Experts of a small language model: 598M tokens, 3484 steps.
Below are experts of layer 4 (counted from 0) of a mixture-of-experts language model. Rows are named router (the router's row for the expert) and show model dimensions 240-287. Each number is 500 + 50 x the weight over its row's rms, rounded and kept within 0 to 999. Numbers have three digits each.
Before each expert's rows: "comes after" lists some tokens at least twice as common just before its tokens as in all text. This comes from a sample of Wikipedia text that the model never trained on. Tokens count by the router's weight.

# expert 29
comes after: "of ", "L", ". ", "in ", ", ", "to "
router:497512433509471518531485476532606467590409433469420461542614398488442483428563506464490496467428507484528489513533584470376496446448450501605597

# expert 20
comes after: "ch", "Ch", "r", "R", "m", "am"
router:475656527458417501456490471561539518424480442577515493516540511519506497529554413521451482501548477436479536425540495565549532489520520505520496

# expert 13
comes after: "V", "v", "F", "Mar", "S", "Am"
router:557379502526472421491491525528488462557492490471436476518544550531474517441441482441444552457462444486554453460531558535486484431505507535470532

# expert 34
comes after: "the ", "a ", "and ", "of ", "to ", "s "
router:491467497508562512524529515433428526471620411545610511507544554516531500448550504624634455604469488550510461462517512526519486516499489508500524

# expert 42
comes after: "201", "200", "202", "199", "(", "in "
router:462504482536528460442471477578557622439568458451481529459461525475513483539470562540545455456525521464453487529558581565598463401545424539410536

# expert 41
comes after: "| ", "(", "–", "in ", ".", "202"
router:488565449452449477473514513440570449431406599401388433518571518519493474476480449422424588465563499399521445454483491519405480510548480500486515

# expert 11
comes after: "|", ")", ".", "a", "|---|---|---|---|---|", ";"
router:510508439421456510459564518427576480454457549375394398499549473507502511464501456418465563474503415410495430478456500524439557485512470504520520

# expert 39
comes after: "\n", "- ", ". ", ", ", "\n\n", "The "
router:464520363519527517447545515360530428441376511484409471482607537536536489457540497457393584488533527368443381472468552431440526507473567506442462

# expert 28
comes after: "==", "===", ".", "s", " ", "es"
router:550554508487528493496486555512509529482452487445449504541520530587486413444511535489466544506555507481470524490436501439430568505510480557460577

# expert 10
comes after: "H", "h", "M", "E", "Y", "m"
router:416551519571492554536556491595564493496481528450536526519538551494498497477578527544455464461502521392504618564506570509496483505505420534529456

# expert 15
comes after: "C", "c", "| ", "- ", "(", ": "
router:582470471493499567517443526432514492588515396480425525481468487463567443451540542565447464468430480379472563500530587528475480557489480467530555

# expert 14
comes after: "| ", "\n\n", "- ", "; ", "USA ", "R"
router:474471476452524549529527578596505435569490474625553560390517468472510495518537513512466533558490505579468536490488489509565526516529425502540531

# expert 8
comes after: ", ", ". ", "ed ", "\n\n", "es ", "s "
router:520497420473428523497559526515491533566445523481565493509530561510460434467484546413473514503494389417390502488545399509488480477596542479588508

# expert 32
comes after: "\n", " ", "0 ", "1 ", "2 ", "3 "
router:515482392430472467466465534480534464450404625437390435534560502524492491518492412423419621460526472405533464506513534492413474485528494503512484

# expert 18
comes after: "| ", "202", "201", "200", "|", "0"
router:507540443447444494482512509453568444432404596415372427487544527485483507457471450429445605456528459424496455459501496501382500496553481503483520

# expert 36
comes after: "| ", "\n", "K", "R", ": ", ")"
router:426537560552485453533466452556609499464498524505584479460465462507542471538512449512471503547571561616577605409516434415716544429417509543527465

# expert 2
comes after: "- ", ": ", "is ", "us ", "a ", "\n\n"
router:451606427511542534529590482495458484551573559475503581569494469545498549497526568444464516499446520547484508523408577482441447531469479445472506

# expert 30
comes after: "w", "W", "h", "we", "sh", "l"
router:551450579550546574498392531468489527568499472472491573526417530480537534503569537403528420472531601498550435530582539572485514536459568540527415

# expert 45
comes after: "B", "N", "b", "T", "M", "Al"
router:377452601438463504534529530593455515441480468531523528458484560500431489456507451528469524546468460468450594558476553470590463564426509521513562

# expert 33
comes after: "P", "\n\n", ".", "p", "G", "|"
router:608512436501484468492636488532421444499608485467485484614521468493532530592543504566532493481504554513593583498418486439457462504526483516489582

# expert 37
comes after: ", ", ". ", "ed ", "was ", "film ", "and "
router:428581498533507526544487450550416522493513467553475539491585501515530531494445495546421428552441543569481508430389511521508515483515474527484463

# expert 40
comes after: "| ", ".", "–", "; ", ",", "6"
router:554474456470458422437607451494517490473465595395384360532533473449485480456440458459361578460485448420450449495505492406398505513540468471512531

# expert 19
comes after: "| ", "was ", "in ", "he ", " ", "On "
router:473556468463466482437483464488539447440422580437403430504563474554503496458461449428436627429585443400512442524454538491411474453516482469449512